Weights of a small mixture-of-experts language model, trained from scratch on English Wikipedia.
Size: 8 layers, width 320, vocabulary 8192, 45M parameters.
Experts: 176 SwiGLU neurons an expert, 2 picks a token.
Training: a variant of SOAP for the experts, 294M tokens, 4485 steps.
Below are experts of layer 4 (counted from 0) of a mixture-of-experts language model. Rows are named router (the router's row for the expert) and show model dimensions 160-239. Each number is 128 + 32 x the weight over its row's rms, rounded and kept within 0 to 255. Numbers have three digits each.
Before each expert's rows: a language model's description of what the expert responds to; "raises" lists some tokens whose logits its average output raises strongly, later layers aside. This comes from a sample of Wikipedia text that the model never trained on.

# expert 2
What it handles: Word-initial compound pieces
raises: "cha", "fe", "po"
router:137131111137160112075147122097077119145101112120182133099134128126181112144196134125098110057215139107158153164157153134096084145166067140146145122143175044153177140146133177086143153146099156130164078145137127099142153107184092179156080156

# expert 7
What it handles: Paragraph breaks and openers
raises: "=", "|", "In", "The", "From", "For"
router:164135121100146074112163156131093096120080121155184142159169080155176112143139109100073097095192092087126160116178134114137109135155087139155192128126179131086141129146106213087218147130081130100163087110133141120121168118148135142144107146

# expert 24
What it handles: Abbreviation punctuation
raises: ".", " and", " but"
router:163126139146186118098186156148115098111143111180157177129128092185165154150170112084120102083170055117145114094157216114105125182094106125128177120133175104095183114132162154074149144159115160105167060112143098119092161109148120153136068132

# expert 12
What it handles: Name-initial syllables
raises: "xt", "wa", "rant", "ide"
router:122137118157094099111132159100086134134157143138155142157126124144155140134137125064088105085144125124104128155186154187102082132172076156172177130167170134073164112132125172047170127139105171072195115095177142146119140124124105164098093119

# expert 3
What it handles: Mid-word stems
raises: "s", " team", " record"
router:156117119100175108116175121093096108151099071154147177100172110139188174184152129064115090087183084126174151130142140072122076176153116116128160106200182071149116116080147161101172102168109141101147122143151095109177162087126054148141093166

# expert 23
What it handles: Commas and closing punctuation
raises: " and", " as", " while", " |", " the", " a"
router:145146107082101071118117125123104092140141113171148145119105135122185145160167125123120114068104089098090126130181143131100115109139127080134149107154123065117157150112175127104203145145110145097128114140162100086103162141135101126105086146

# expert 16
What it handles: Mid-word syllable pieces
raises: "eral", "gi", ".", "gin"
router:123137100116115085076124140097144108144052100141124134113146073140130173164210121105094139084128069104148147106195183098127108151087076127145150078155154102117129113152178158128125160141150133120160088064160087098150122139139071121142073171

# expert 21
What it handles: Verb and adjective pieces
raises: ",", " |", " and", " west"
router:141127112124177104090215078180121078148108145127145152124126072206168098135129103108125100104154068080150129118148146126094115119148119154150152150164124090159164089130137168128161137151081130111154093088110114116167156088182082109132107118

# expert 25
What it handles: Heading and table markup
raises: "\"", ".", "=", "\n", " the", ","
router:173086121124181108107177129154094101123138093143174149061166082190175185171145137109083137087159082078154157138129176107079079128138076122099165142145164131069124169105131141093149148135126152090185087135143097092146164110133087116145053147

# expert 4
What it handles: Verb-linking prepositions
raises: " the", " a", " this", " their", " an", " his"
router:169113106142148065081121138117135093100130117146122191137149096151138121136126124068073130111105120137122102121175129168089125148129100120183172156130153059100156080116135142110177122183062125081174113099175087075132128087169080136161110200

# expert 28
What it handles: Numerals in text and tables
raises: ".", " years", " times", "\"", " issues"
router:151112089166182085094175124152125109138096145186109091127215098151139153213155155098114083115143074087127147128177179114103054109147113179141136096139155109118171116156153151077207141196073133113147098157181125099154125125159098142123094190

# expert 11
What it handles: Foreign name syllables
raises: "'", " and", " of", "al", "ne", "wa"
router:138189107126124103072178121163143134130099125174121135077192119129133158157128117087135085076139105136157134113176163118094139155118129113104198123199151101112120081100131149080158100108082136098169068108151140120151156168136129152147093142

# expert 13
What it handles: Biographical role words
raises: " |", ".", " and", ":"
router:173127110123164100086146163138133114101102048157144132096171106156153101188153070109070132109138066126131164161130116130085090129150124127122192122143162108124192110158163162102142114163103121096186116097121098112161175090129124135148076119

# expert 9
What it handles: Place names
raises: ".", ",", ";", " from", " and", "\n"
router:180143121095130092099141160134070100104145118184127138117192097136166183128152143092142104088137076087112144118159140110105091126121065126139158153165151156095158106117159161034179168123122128090131090090149126148141145123134113121146096163

# expert 20
What it handles: Periods and opening brackets
raises: "\n\n", "\n", "A", " The", " As", "D"
router:180153131143125108091164171095095102127119060141154190097173122105160180209115107096107054115153112081141119114183166160082132171169149131146169138148157131097154126097131162129148112160083161136158093078160084106105096116133144084109062148

# expert 8
What it handles: Abstract noun endings
raises: ",", ".", " in", " of", "\n", " was"
router:147187137113202110115175091120103055115143123163148145121173135166151108153160131074103095120175045127149153118142143106127127185147094144129145083153164111119142177111117183133173144100134197134163099144152055076136194046162077135155098156

# expert 6
What it handles: Conjunctions and a
raises: " the", " two", " part"
router:151137118131128104124157190128080097104154109144165145106151099139139127188147103117077100123178097094146161155094175094097073179112072082082153154158133057121176119105139150129189142153051144044112111063168120151120155124123089128152075152

# expert 19
What it handles: Foreign name pieces
raises: "-", "al", "me", "s", " of", "ut"
router:170127095116108073096164142150088149117152117154124116160109108147154148138209137097063093096199144068130146194139210133106086121139100117169188159164140088110133115126121199066164183119078117116168087113158137130139136138137107144115096191

# expert 5
What it handles: Years and past verbs
raises: ".", " with", " at", ";", ",", " in"
router:182111139134161072130153116162115113080128123172135190143188098172152185135161157090134060102126081125125145096125161101056104158148097094142168097156139105097158165125127141083128161187058115109150121137180116122129184166144125112099129134